config = dict(
    n_layer=9,
    d_model=192,
    n_experts=16,
    experts_per_token=1,
    d_expert=416,
    d_shared_expert=0,
    activation='swiglu',
    moe_layers=[1, 2, 3, 4, 5, 6, 7, 8],
    router_score='sigmoid',
    normalize_top_k=False,
    routed_scale=1.0,
    balance_loss=0.0128,
    balance_bias=False,
    router_logit_norm=1.5,
    scale_expert_input=True,
    init_std_router=0.00836,
    lr_router=0.00165,
    vocab_size=8192,
    norm='rmsnorm',
    norm_eps=1e-05,
    tie_embeddings='early',
    optimizer='adamw',
    lr=0.00357,
    beta1=0.9,
    beta2=0.95,
    batch_tokens=131072,
    seq_len=1024,
    train_tokens=699500000,
    steps=5337,
    dataset='wikipedia_en',
)
Below are experts of layer 5 (counted from 0) of a mixture-of-experts language model. Rows are named router (the router's row for the expert), gate (a neuron's input weights, with its number), up (a neuron's input weights, with its number), down (a neuron's output weights, with its number) and show model dimensions 0-191. Each number is 500 + 40 x the weight over its row's rms, rounded and kept within 0 to 999. Numbers have three digits each.
After each expert's rows: "gets" lists some tokens that make up at least twice as much of what it gets as of all text; "comes before" lists some tokens at least twice as common just after its tokens as in all text. This comes from a sample of Wikipedia text that the model never trained on. Tokens count by the router's weight.

# expert 5
router:469481554464541524606537570507466532530521375467498493533503486514440474519530483516463496548479501460529543536421537515495483514495530493486528555430577499474615492504420454430490491505468532432507501517479504500583452483444493495497511454504519431543460513448551483456474529622518546479489473457496532507453511431557465499544407539483517579527481503480526529594494546502567460445497491471502517523664512496463448495489412504479478472497481505446512502492491503500512453531523482532494480466444543440496497504484502504536465519489464513548509551515494485487518528502553484533
gate5:541574457477524452504434448521483453465514485525503531545461497434529489453469517532530482536485506493413525471515482522528514529521500537599414524503514474405473565508575497511503543467538484493530430440568532481481493558466568463493522505523439506479498440511500534518484520509450495536459431497500503542542503456516520451478508476516561473448455505515527473536496518573483550463476560430486503492502579536440508551435440414525475521465462500511511524452564513488586438527493447519533479492485583526394424464482484510513550521470490544470479538591521530546550469432535573495
up5:496432529534490486446593571503512591527516553467545446487537453599520541513460484473543530491486517544554477488494454477461505486480488443427508520512512508559489442448478525534516463507522494507470533539477493472481536479535506500528470501488608497524490563468464508467531562439536461444492583532489489421472476539460502600547549456533493504524558548436472483482558479467496505528460454493501529478487438476536516458549550506473589515494482380530489495505473482510417546490476508415468526529535450501551572567479529486493441508511551473464545483448470483494436507555486409483
down5:511495503492535464408525529520516421444484559537486524546528489454496455575469487457508511532486498600484498487588513477414496503466447505571426583483462476528532519448521513468596429477489496535476473497537497527474525523447521500436452524491460423472508474477438508407446537534490454523565476553451523501541494510507496442504538478486498549498580567486465472525543466482419455553459495486451567523461450528533523471461504563539484477507502422535504438484500516516483467505536469495566595556541469579509519451524527469524436555543534519522522464530558492490478514480434479492
gate6:530507514486504505461535468353441496500496574514581554545560464457494434506536503490496498449488450465463474535494439423509551469530545565477488482512478462524557536447520483479570503474538540529501464406528554474426459475517477494442514460520510494439464583547532514515544499511499456451483573541450499490498563442459522577562427565511491508449446463489464459521570459496462464466450538512530480559484493477514513538558473466465459475536496495528535467511496511457385490483552463506507509519557479548496476532518482512524455596526510446556438475462502500501495454467552493477
up6:446574475504487491536477487464448491451546481588522512521469511482463461480524505486483462429494616480467489558470496485414475519407502539533477498515510482473530513557547506462419545488516528498422521436519491568485489449412483541462510543504495520491514478477548446543458464501477523571474561526455525502533469439503450486476454501450505485519463447479441533507533556463557533536545410494526491495542506518501534509478521442518463538609515518479531562564479496482559531473520568516443447497547501431508479445536505532492525563450541472476457469487604546529518493436412506546
down6:497508488553519501483504495479503447541518558445493535496426473558466521533479500508510484506458454522463471536512435501498494471461468535488513478451454527490457560561498502525472492427510498561539357486428474460518459507469555562441526433449551594538457511468546523443525455524509449549508556517496458517518525575464497558462495512555557477454513448523572433515497467487526557481433475518461539441538527495434537515491444532547535511512452555534542477514507496533552548461507445548518512527541481443526517475530510552541513535605483529492509512488477491517555442557527423610
gate7:520493512532561543460479502441490498507443449475442487516466469479491473464522582457498484478485581519489504485483549430478548498532569514523479541458526500506515499467457418489454504485455465517460509489517526537517426519446505504525490519484511536494494560536502496477514479533581511547630513461495501479533469507591477464597475469543495469568570470504499463489518535533520515555517500546532455483531549440538509456530418550474482545505437561464455483488571533508455463517426506616591516559506480474478481470484481428483464522499419518556492393481459394469510484486511477504
up7:496515460501412497480519462524494434482527588524510532532470475534508565507559486501484485509426492453497463483464481512489448519519562525474523547588531493559514446483415476523561446482569447551469505521526471482486553438485427570525498484449482486561505447422538538569519439537492421447528495546473508536458491508406467464509519504537575493561544509505446560479532502476522434509411544454527531517542480539459453496494544432494540484483486537519524520547416463536486516495435506528471487484466458520455534510547544584509520437458547521509558524528573522588476464523503509500
down7:491471479441486513458457541473474479443448414421445505470563526538446525495505519486494535508546556514486464495587492494554517436494497455496508436552497446468415533439543521499489490484460468424551482554504480487562504515481479441490460548470553430502514455504459443472544514547476474497463502430463438459523515483502466548447515484559529497467531504547511556501458540555468439536551496483501521509413497519433533533515445522466478592523487527514529501447476517500551584606574503473469526533512471537540519570425464496472546423507534551510494477430433518476432463488510499463
gate8:452513506489471486542480500532496465493518542419539514505516550491511540447476487497487489463463497526418545457543494467454516494414564460519422482431467421466532476481533490558477470537564503473536452486528429545416481546489447503465514543459481530514506529418466475535494472474604488529465502474527469439461522580553585487597539538499487524507489510468411451482540453461383554439523468488533514544451528488496499450506469458527462525470548496550461507561510462501461529495566483514499545452597422552524461545526533465548478541494500529523482528486557546481507558485487487496
up8:509465592478558535573559510405557447454487526527486539511438507502500539494549475509442437510468478386521459491469467480567490544492497564442481460532458495513540515512512474488481477531524533508515511485501534542508437523468554499494538469451467537455530481534471560481490479496466483501487528478478496500482467490451509523452524466559425525503499467489501498495550426535548411554520482509488511537511513582501511510562478417516544510541480511554548475540438582528453512550430473414466508523432465442495446387534523488534505568493505473480518510513547473529440477603543405518
down8:521490545531502498465425591488537485474530538535528465502431546460492537506531469461552449439422529448427425495540528497563465430437546554526498454515529517516464453528501469521492469569545559473464566495498500501499509451434547435447557485522524604505598455560568481528552440536459540487524464534538550510477488478466494459508483473547514463583522524448548519462455406447501500504509541456451461490507527480487525515538518540497545500552490463475500502503501469540534530530467492482444464537515508463503451416504508470483515506472546528547481443586583485489510405486489536489
gets: " ", ":", ";", "-", " –", " /"
comes before: " |", "1", "2", "3", ";", "4"

# expert 1
router:433472436466474500470482570469540552502516541503446490487525541523457489522448453460495550430535487552514466472498459528533503444493505507458516486588378477494494531532498477550612517510454432526457517539509388515460539505494526523521490400509454500503432540425425519434517488477530430493540574459488527494501580492526491566523516501540518501438549497523490542405500482555506535517514436548491488538499535552528452524481422514521530494562505501468562471462484477506534481465523600501514491436508504523587490431508490485552508555510501493505481540486457499566493493550506477553
gate0:391448509477554463503427556467543535538487450494490487481507497492458523545504548490524486483504523573511469457435540476382568501517467580557503530551566512490532571550496508501503473433527572527529477494483502493595492475503457519485502510451443534500472534574479503493449494443491480504460486378477552533456553470440553521492506457557466494492495561487568498491521486489550454471529528555527512543475519426514513469497533509505552512500516502531390488458416470482512529483540517460504496572529472480515538496468451444529471523541471486529506567465545478516609511475437537561
up0:372557564472511445484437494462436526460535494466425547467474540467533567490437459519449557531464501508488433521471456535406540497463476518505512514561543515508509487544552491451480508510514545484517501501512446451449464500501537587468523536498515498563544438491449422503572574439446543457469468507509497592540517503444506477519522553506547478555551515507477545521470487494549480529508495566401550555544537537444520447417503481505486473516526476472511511419521486431503509511484465496514505478483457479490516553526405498522543499490438512446500498476462568476486506564542467544
down0:500458550494475424500431547449493541501499499560520516529564427436468489522457530459470463513577519447495502472484548536474483505468465413466517473532479524530454495502450496483481542478521476508551509430520451561468443473450549498534510540519475438473410512487407439490530457509489483526431546443475494430483436448489465491517441493454557498472491568511460531455514448484459511519509570550518466474561439486485530529469517466564492491456469570603417483475482487475462501505476530481504449445436508544508509532575433419525525535535493531447418469534484483500461471516500421458
gate1:486524518501517470412473517492479515477474368507414442529536450479533439455549479469539540505505571498515476484532504476508532535520537490554514501530395488437543496513498483534474503515468475502603461484423470518451535507470486482508444481459532397511476483582459463499574561452450546525473533418410532487410539502525556510460463522508545465511487558419475552551522439543503469429541534516557497500583516452479547521539505523519492454519459492515474484509530492507473518524497507453483537546507431507470612473506526479537472477481497498566535508500548548466486500503457547487
up1:551495470510456473495473463486477480464459540523461434534495483532496455561502482561501518478459523435489454442532477566544496514503506515526471520475496482479593482522547513481505535528486492478433509470580496549438489491505596597548523493498513541528497523466546543491542487495576460429495500502521517457580457452535607562494499536434556502452488437492533550474475467479537489555511477500578599550473503573506529473523513551544545543524502546467521511443489519522502562493512485493483449440507441507514485512399549473562519436569467487445476422464500493446486504553592471559
down1:482401485508489484550446484482529523423523541515511562459504554575519531611489491484494454456436478418519494438477467545456466418436535513562442493509481518509502493556536512527484511461477538488456468492531464430440461497516432514501449488475545416500584488406498485467526536507551514467553488514556461485524482500573504518501500384461510533463532430500533526500446532529536457568543489522442429480490483521501504554532493485444531494467464534531528477452501476467472518451460560502528480496574436453499421444452486486499482452537481465515530452490484552478563433461501518476
gate2:457597540536420538444484511514442450419484535503551469499485575405491502473544491469495484502433478516464451543512441507506467524527557494488462460485523427484482495503471529491486481504486438399457444439520523490524458507438599502496470507463458557546527479528456462500490505561462473494510468483483459535508538524481490431521504569534491525470468518560540549500483485481460430530522488509458501513488547517502455567403455561545560546481527508454485601548474413461484532517488554459490545439533449561417461489531522474520512530515451466469505514474512554447563471529462453463
up2:460530516502475433503438557508432481509452511519457483531448514488509461476512512540487465442465584510483507469509450477496484519420462462553505492543471397476446505523520478427547426508469442426530495459500454562491442523539521491528506434472560486458535481551581443478500530491423382461547471450458500506534468508481477485555558500480446525514476490531479557498483473463412408525530495475486487479466469579546468598463429519532530483504495560482484572586438455447493500439540559475471517507554515500526528465528448470523509571535518510515550543506476520515529479482520509503
down2:539462533470475450396497572483495498499537462465520560484539469446553541509501541536498446529523525503509485516511447419549460572503469453439479546490481589537528534478461451527451578467422523467632420508536501527496501513522463495465488511562474542555485533528524492490452518545446459481457534482467498506440456541517485489512431499472420564537479548550492549581459476501464420569477483511466519466489508554476488541476491456493502537450559556442471567463446525550493547544522479521492490444501450482482490524481493564500478488427489467469479478492486456491469586520512426455
gate3:439520524471491567457489462491424557436405520527498494559548501496556510474472474546474519534464551488541423449449457543494600516509455528529545402497470498429468449477493623525475460498450504420515496482541482554455446457547459491497515472529482432475522571488438613514545521479538479442517524491557455505580445482479468506489481547469407493501463568529556500549538525469503488543479544526519473456521548495494559522451472488466517539465409539472464516543495474504530463480460497510500521523506554507500569469457526520447505503530509480550535446485484548517469483532534484479
up3:484430497489450432417536522460577441462531510428562544505489560544495514538506534512529517516514423555495564509481527467525419538407575449543472467534470443484471551473500468521415511475507458493421465500487529441517476498466493445471457495448577530489485465467543472527492518578461573471453565562468522531409459455537463500499517533464492527423504462509556469483451441492520473540545554534488495517475544524482445520538541511479510432427451460492535565487540511485446518461512526507425481471464533514482492506563479508519425468468488526494551473473484516497536459478464585487
down3:555488511504554535531458535539491451499456503502495482512545619516518562563514440539491491458495476493574586476539481432491462529489459536520475566532550504531516474499502492533494476512590477466529442503475473511525564456503503521510569490480529460527515500485476492446542585455519487442491480490466506458537474540571438524531462505496569556540494529481522493465545459478473521505505438477553492533384534433509551535440439464423520523450528500425574494482443467405500504511442505455523511566467510530521566515422458516459468551462479571506547489523477504512516458412434517472
gets: ".", "\n", "%", ").", "\".", ".\""
comes before: "\n", "|", " The", "%", " In", " He"

# expert 2
router:531531491487470488538524487484541464481510623472507525463421513504563511515445538489490465387462506475466516474439514538483494543499484487518465534471683529472440495496555604519525523438573504480513445487498491505510496488498510460480442478487519479607495446515558541539500470576490492539510507497509467455530451511505537489531523475579462512521484472503558444422499566515481518492529507462504500469411468504517390505561469473459520534536493481543465479511502490480526514487471453480552499567571421494467520505517517479513522475541509449450446492503501463529596444495488451483
gate5:530570464524553472527487534472483497464488539477474553496521513545508522445508540483577545536478509498500530469442484534530515533519535516566498563513456564472544516463612589460478524516532541532486454515520501430519589490542518500509500486435437474474559497463504568532490503431497484509425523508421486544470442443501529461529513491507558543493483525511451550577507517488473458552516514510465579501484509481463458564521511447452496502423447518468467525562596516568473491483467482476475481492544511530570492547468489537552512495518576503498600543500565436454567607550519528509
up5:480444495438461477445405492453472480435532502515484505450507418462519453477529477527425537539463462533500464422488447488529499482576492497489510439412520483510515451560446517500450538457481572483524477488462482523507449456494510516463461475474530485493534484476465407441498528555488469545510492488528535506514496541545533538439493506552448470384471532456494477477509537515497486433487522576463506540517569441518518490509528466485416514494517541606546553570561569510498506515473494533537519511465501538463446475571484547523436509489440516582498465453452429559548477474533447475
down5:461559519491523474461533481540473489581483549456496436547439481496504512491541508525481544507451435488473455466517502516557495491509524553510512561447452463451513522491518490488542490531560584584465453457513505565497489483528481449458413479560478535544461572498498490536476549470494440503499458557421573455535522457493474504512566501483442436582475439566476587453538547472537559439498524555409527549482493507486456548466449529440539519501503490524501584460543499567442488525492468468518464489429499499409477482538413540476507520549495445476451464480527525483513492493481472551
gate6:469469562536462550474522476545482528501416490511477493512515441522467466494480575493450497542497520415486531509448467497445500487497454480485454513512498529512499520532485502437459486552562436551459467473531483545511552508577509466459467496582551447546457534515549431480481476557552445493487523475480538415481457437451513468499570596489399492552509497528434480474486594501512528412502487491500516442488458538469467480521536500479508444496463446521542540493500434517543494440505489516550501490507467445428582559427412498486425511423478496557466502508508515540518521517521503409
up6:607462538482584484486531530428496558521566501411529472485499523468532539470501446518416540442508472507534517510502524514459534456497409483482426488470479538505498480517467436515448470522490505492527499509503575473468452475498530520561512537456474491530475502478483496492462473472468589479575496459502467525497561500556401501522462460488507462561548451525548534511530425490447463522468439593524460464473438496555542515496474510536467503527456621487478486517537537477429532522547451447463472509506487506571404515507529445463592524511544460500493481516513544515474505541428464544
down6:499477364551488461496492465437489463560522448543466467496449468414537512493486511483528538425498462429500556530510556519530518463543487550489617516503526491534535508503527574535550477484584477482515452528453502475494505557478532539530521491530463485486455402474434534520490521415542480478481388555492466463473486491495473473482494409514533459537491518533484530480489525505476508450494538487535457492560505498460487476503474534518542464550569463526445545463493450556509471562563493533510481507510487542542440468536418470509461487559539593514494513543620509496529487489537540486
gate7:505528495516549503486513518421538459497557538473507530469592509461560542517496411474522559506531488467464485574421475491551470451414456488491535435553480511502480534486532503524486556541592499544504454423523497502515497536440523506512481495467451495530550433532429468511472576457466501444472512506529499539500438468536457484518501464530523589504471502473495473495541521420551477482528411515530564500523470552481451446550530510491527595526512537571520488453566446520491452456525497461442440535449433578486494513567576494479516537431493442489509473483449500472504439445525480502
up7:448532500430506514493540428561529542517435523445497486493477534406560482558451549488467497441484491528475467487541488536541465545531516503469496504537509414497477519544549545457442425485479443533465471466585461470469495435463460579496537498478561547494454506421543479508549526568486529453460514514485427474555544513524559500522446449522540517521456566512554533420553504469489501529575524512445555508464515604455462494519464572459405536497491487523455478492486557489500481534549515510439500453464475510509504469498505458467444526459473446501493493552491499438419555504552518533
down7:465488523484529522543464470490505532449502508534493518502536551529467455501511503449464451428470502516434538505537464509504452444490559460512510497502515562489541516468521493539512490510525473480471586526483449507426470512417453459552528477563459490490515521441494528481554511505463433533475506523536491419553473453514541522438529429534520508557468540539559469603456462500472558404570434495507495541552562525477487517490445558416517489524432512462547517517467548494537472442482487489524421492507517421517494396568531584534465516604410492505513466536509443468489493500476466528
gate8:544444549536520531494507570476534453516454493539533559513479480430483497467509545440502478489531497498517510508496481457510518537529547483484498481516441492561471538539526502527449489535531418490528420508544488475417501530433482439473405527463446522509488537462514554499497475500468442579476471543474453420457418502579533456473503514519482481477548486473515517505549535518455530530519440474557484543547534496515562605478535498414521436505596485499391492527543498459515532485571553473494487525435479577502514486486548554470461548512610496495475511507484509421519516468475448433
up8:500464610502588467490504491481506533518518467484494451560488527471478561457497491448524531498567553483460570485546480448459515539407543530439446480491449449482452531512448429561489470510463430480472492518490458450552462473517516481577447524495434447460482486520521454424459477489524505502526504484468479493507505372512434511459585448475452496502515494502459552472504517563487532471566575480523490505463501530452513471465451456460520455456501511532566402506497498403483460499513478491547451507473460530565452486616519554489527496470483460530517517471442505486477451457469490506
down8:497463542539536496544512545459561502545576508483471621481523500546445491523513531487518507496548518539532559541553492499564538487472533521471481495528544414512490523490473471530502524566541532498485509530492469484568521472476521525510508505456604511489520531451507392451505545514542525532538509510446477487520461478495544446559520510555544452437554469548469616427490491519464484429554525497384507525473491518517503451523523515504549479484492527436511501526523470473562483556543482506533506472569510494512532488557586526587552396482445490566570540462527527489499503483502517414
gets: "\n", " |", "1", "9", " S", " F"
comes before: "-", "|", "9", "8", "7", "3"

# expert 10
router:511447566467476484383506471497472493564518518504515467523591506469546500422515486509512558449509519535518465473481454480509494528480452487516441471559464448497425569451469458508443529481559459460491474357543563496424519509527500491438475523511480504454564522488456483459475473456482518440503487468494504511476504480566530540520473563465507506469451520465535503499490488492456509416482575484526515467458530479489546575482516523441439400472497581536444494470483519451514428504501498491531494515478493523510497544461484528455528479376495483523542468543523604465551538478430531494
gate4:412523513561484441561502510474513485448496475501489476458499505524588476479459430482507510447464437522498462504516510515528498526481523449551385525453544536373519552502506520535461469489515494468508476433492550513438454504582531478532484547508507472481450476511422575501569550575460488492445520452382551414512510539548491484500492509551529511528564476550469470477568517547567529506513537522576499461522468483431497536508486524470461496533508454476510477492505456424448494481510495478580547520516526466463523577486493525507530562530527552464456508536526566494489540557429509486
up4:473508509461481547521471520557413462512445533509494473468474398460542491472454565514497487465413598433522519523511547527503465515491429456493506429515479479492444433527463538422451569441461570504536474554541501464540508535551500495453511518496463482537460502518521492468477481500455538428547509482592490470513496460513516560521517496488511529517523495523571504449410460508490451387531429563511534505475519565610458406521490515455522512521502539462453475473503536456572467454589483471491470456512556527480548537496474522504506475487466523470496498492471495545527444499553550512
down4:478508540514519476512530502445465540525491491482442554456463543532479517514442569547524493467480560556460437415499476564391564517532471574538557472530551519543513499478534511568538504562505542486456458457506520455597535533511499453528507521504478513531520460516540492517446502417531478425578506501453548419519536516433524541437461494540448468514500513544520541446462537526513494481536496480500448518588497531454535500446500468582495470493516519567508501448527599500543636451505518454479474454543492541563456536517441499532468534521502496486535470457530456476510480513533501502
gate5:469514460407502487520528481483430479537509510506478488491488477461507468460478579444509541450451489484533481463491456557441504552403488415461569474451529478522559494437560576547498548470529436492490413426481490465515443490592486518459477498504470537472516524551489506440503538541585505498544511498520439450560500482504587502487490491532466564525555583603449465489546502538460502462464534440514483491483603470460507487511462483467472479477476482495526502488479493463431470531448495498526544477503510497491443508466506514612530446516469538492443472498480485428451573482495507445
up5:522439564509479519496446450488518567530513430490487506561457432523500519518452537575544488555558547480498454488542521496546494447557500607476445499523481567473460492567486429481550457514485567542454557516467494517494522471479586487532486487459564493467504525469534544546503458430458496525463569490546585469505535517477544495498521571498517466570470501548508502535511466517485487555531469535439516504485511559479446472417489474559478495475480459595468522579543550507504502539489491524557482514531480528478501455551497475438534510526469452537559516546477508617500459545502496605
down5:446508547524503505480490543513435529548417460522515497500472460509505527515475489540570517504493517498453537552528438527509524428525464528484526502437533519571514505514485471465486439488485463527544438522533436513453526527520429428457510530450438487503528431501492459514509457570399516540486509492543516462505468467485570464510551518442444540539516508583596473550549459527455565496597452439550589414510452430549557488436513520515449492505509488512517435520499533572513499507429541495510496562553432500526529539537510553505506537454497482540519479484522523504505418431505549505
gate6:501474530558452473540579482496520455542466439514495438543526442541554554516500504558447503523509493435483496517458440505557528505509462563477575555467550508489472405531557461551502459448542572502534512537495529545463535523481514485460507526506539506535580446473455489446518545426489507472500461507427449534494480546501571509472452486515492578548487483458510526544493451527486487415523524487476580479548503496476480466560483475484502530538505543541448440430521481509436454448488492446555561478600431466480445478489479426502467491481527515446462441553450431457546529558503473525
up6:585472495519575496550435480567493514545516516500461487480501500550566438533545465551486502501520407535555536539528489504504472490548605546465547558531468519505510532525482528503516492504533488458573507495520525512493483555486504428505482461542530530486473407505419515512503486477541585508510528512477549457485635444471495466476551518514528474545529505446383492506523447430458523537412550485517486482465518526477564505503461496492436550430556393515508484453470456509450533498471452514489417494426490503507501552523497453512493487507550457502561515449515500507464498563532526541
down6:494466470502494506546481458527506520475482576494500548441493481478495503477486459537457501400437446556517531455527471491467413428486443468516509521439448492528491518442460450421469533437504518544540442494423536495504452512588532425497478500486522522468540564520417560536510447512470435486530504491512493468499467530550523499552489472511538493504458474433556445500516488473553521555544469453451568557404470565517478493505426491372420497508525516522518504499536542499512503513493513449472523588514496550512480582500473514507475532500495503483501516415508629472472507517492471518
gate7:515571529480558439483520550470528476502536523552443442488512528492558556532483517499503472436557479446534539435538499537505557494449534488544497500455521480547535540501498543461538540523592476522472452458473484484538481461565478506475519443535516525475579534507404547493551473482516556569514491449434518482478500456528536491480560488522498464537534532435537489443497528457510439487502482492552533486474475488507551484495489503430514496471550535574523541400540562541463441516489492534518548497528496489415501446366566543548517559516495430433463459490536520512508555459495489399
up7:399567513483530490419477496457478478509483476517426449495571530540505461476501537567539502475518417445564527525495532501504496530503517497447507475483523510570533538482454523496546520451497513497541492514475471447473454506551513503493499486573538606454544475517425457519531491510462501537534480474565484440499530487462513456530513534540465446472592502519507474456429487526502443468531555485552514472452523466469481482502430463428546583448484536513500446443534489445530460453471362565525586439482479492406554512461472528498522523568490513487527507542453524482517556489471453512
down7:515505548489577511463493536487461483454429507531425488545523430478484509445502509480452462491500515511506493498504454485475495533435436560514516510492478552502487500543484530484494493480521518503483521452550469449493447536494536563392507518566522534461465475441473519496481507510505519522503424507431499512496514531500473527401547497550518508519572437464597447550393505499487552436523473536476471533526518531476456455523521541481513484507444493446506546533540477574548452583541574463487416524513456469449479539554448449427492460468502619492519473509466540501551597563451513471
gets: "\n", "==", "In", " In", " ==", " under"
comes before: "\n", "==", "|", "===", "The", "ed"

# expert 7
router:504483463503550473563479438502483475481501482483405497566452490551490470503490549513535464560516567528479463476453467509522542484472524541511544511509521524461490523528559491526595445478502541536501487494461446525527451508543522501498446560486470515435518479548411527516585507408464459522488460522484510494512520516428514488421562475486497481481546513520495504652602435506483453494517459475515522469575572480497467508464499490533463502511468470522462521565475571512458531458509444531477509555567516533475471441534474469520499541570539547524624443452525440468502491470542523462
gate0:522538548429483479520425479510468529496466574459450415535563560549616517492473497484518509504546481560570535477461464509596498513547511499509519482478568512515555519517501460502485524530480497442427492444550509495451514478510515495478500511445468564525506564438495553449523539460513452493485470492492448451541543554496454514484558491508503520485502532513539490433498508534458521484462479450566495452486462492466500459484520450532502519544522481556509570496423474482490505533461494525491535575566398558515487422529390460487441526564515557527437504565513491481480557470565493410
up0:497540546497520529506489515493529514473534625520455483472504451536530505493507420521509503477543520466557541450414445478516530559502517532515499573502599475513585497543562558511537494592508512455472481488545514499482454503444507433474492480490517499489558500444525545488527544482606552471558465487490477505491490520480488508447499535583451597464469472476534509522504586489472457536509464473511535493420529446414485518477470490499497522499501525559539532487431451487465478540502576486535537499480465481603451490524414469534551410515492527524442525559467499493504523449550565472
down0:531482424545474487505492511436437505504521500526539544520512511490482430513454451481567478510498477469440529455605485570428575467470544491476531465476467467465447482485465544455510512467469493524511568568488519534590547447520513444530522503505553409468433525480456512529521499533448462538479525515465491506470519482547546547554518456480542441482563493541506514524507526468483516475522466563497488520566448556529552487537459576530499510453546502439503412571558492511612464525495455476539422428490497477439482513547533526494469512498470421547534514436478486573440515523444476493
gate1:522499454535461499517491516522487455495420512520553517559513523498462499574501480517498469402534524485474401479508466495456530520485482488517536435455565543562498460474546468469494452514514445469536497461492534475538416491555485526475500480524488531524513565498511476513543483526519463600527527436490479480585542450493476454546479500523449435525451507475516532506451479478561492447488566507489537399505474540492542524601440508531580542490518514583485634444540515461497542527507511408532465438471481547544486430509517479520539521482480474579482495510507473474543548512414550526
up1:524475544515530500555512510495520568566455513464480469504559524439504498523421394506488541559496384477463520565504394477472444508497489438452533517489532525468477489509521517501504512560517522480550473516480526582547462491465527424493505437452431508509498451510511464564473467534478449515449578546471538450476573432465524541485528481522530521407513418521529491490549517576510511495500439463506593455499457522478468538467467503489446494538517545530498570542504526533461520452496480495492503468499453399427495464482436441463549505549512542550475495543512548549509506497549488548
down1:522506512521535554497536506578458504514524437549536435515595488433461583524470525598494482509549456429501519503485497394428497498498481433454566557513528554486513506452591446535463431539534483500525533509429473561456498535597521483462533493498493471548480502431504480543522514576497489489492480479512515555485476475443493462463494427519500508513519488420538528504453492515491561502494544476444527429565515499472478528527464483459521514517514573493468606437530488490423533466529479520497478421566559498485551566469475479444527501528461485471481445460499475532494524492481491568
gate2:516476506513491473508514541512518547503546554515511465427488553513570501476497552516563510514563414562472485515609546445492434513483462367525544554470481502492554488496398439540471547442478510465437501504431480462485485478504519486461487552516514450464511436595456509508526438499548521472446566548545490470478506504537519546453507509470459486499490534569527477497510462476469454498508530507511548553436477534533407513545381491459482533473462412449488481586516477457507477486518540477531537497532570553512486443514532470491469484503491443472490502513535502525483414525451518511
up2:499517445524513538586475482467442485537452477535477503551466524480435474522513489498470500406503526503564499517501446518470541480500515513558439502495539436492487469509577475455427435553529443495503500464503440577467555527506485412499488411481486478510454494441563545458525631520454484485531493505444482506438506488454451528435482474554488534500463474472516516542522481470518520487480502487475463492550452550461580489505590421498511495549507563487433511477395512512472572496521424538499449585570426527467477505530507514570502479541438533554563506490505529530515493490482506507
down2:520513496525482562551513481472438531567414424539453522539544527460473483519557522436515511487471494510544527481471509491453550539499442477535545538514523482548446500528591551523494470506511465535580400507576475466529503517483482448547494538522473495552501493502477495460544475504477481513577480449515498511496594415485440491573528468554466475535502511488508477569617485505459531504536459497471508485575481462542555467458566495555537513594528529516530511516393525448580530480503522531513446572538441537537518552485455476518537543525454539497471496444513518489546508473479428507
gate3:461498508559446501500462499538503493519482552470502514565524516505491500488500493541506493492510478545495469486474520583554478496485540475498564452495544413559545499515466583531496487496576421531455476417501464539510484479513538504459555437556521482533536449466438527469531538608480457496533563486439455450511494523474473489507591486453467502531525488491542528472437497489563440464522505483455503518436471545563530482530442492546482538469517468476509480485531515418437506516465533482503490518416418561406458439553491524565552502482445435468403394465540512501545534478504519464
up3:515461529446551505510545446496461548491503527608413575453554417502477501541481519548513526584519503538437518523561515420491464505501524504593465446492463465498503529442524476489564545556493497455500493464468490521467486474502583466428574528462514535528476484415508534546511538482501522495440478502515485545467585465546534533481465495520503533506491536436528508593484545602463503503440506545557451476447494462475546535425573458476458475454531507470485485480513556535472481539523460501527489526419580455528442509494483447430539512504480462508561526472508449497508499476486452483
down3:456492508512533460500519506470487510489486437483460485586520481508498486516466537525488424473517476566424499479559498459508474430540437523532502531384463470501526471564494455492499490518459472486519517562504500457507451550463530518416568517487574491529529536485434484506551466488474445525553526536526519530483458498443582481540495487502421457539444491526523418559512503553518458423503567509468445500439529513494475556557480451445532499475547445507517424491427575472515510479542527524515475556565546525478445503509485541522424484504489494425548384417464512559518510454480528492
gets: "s", ",", "ing", ")", "ed", "ia"
comes before: " |", ",", "\n", ".", " (", " and"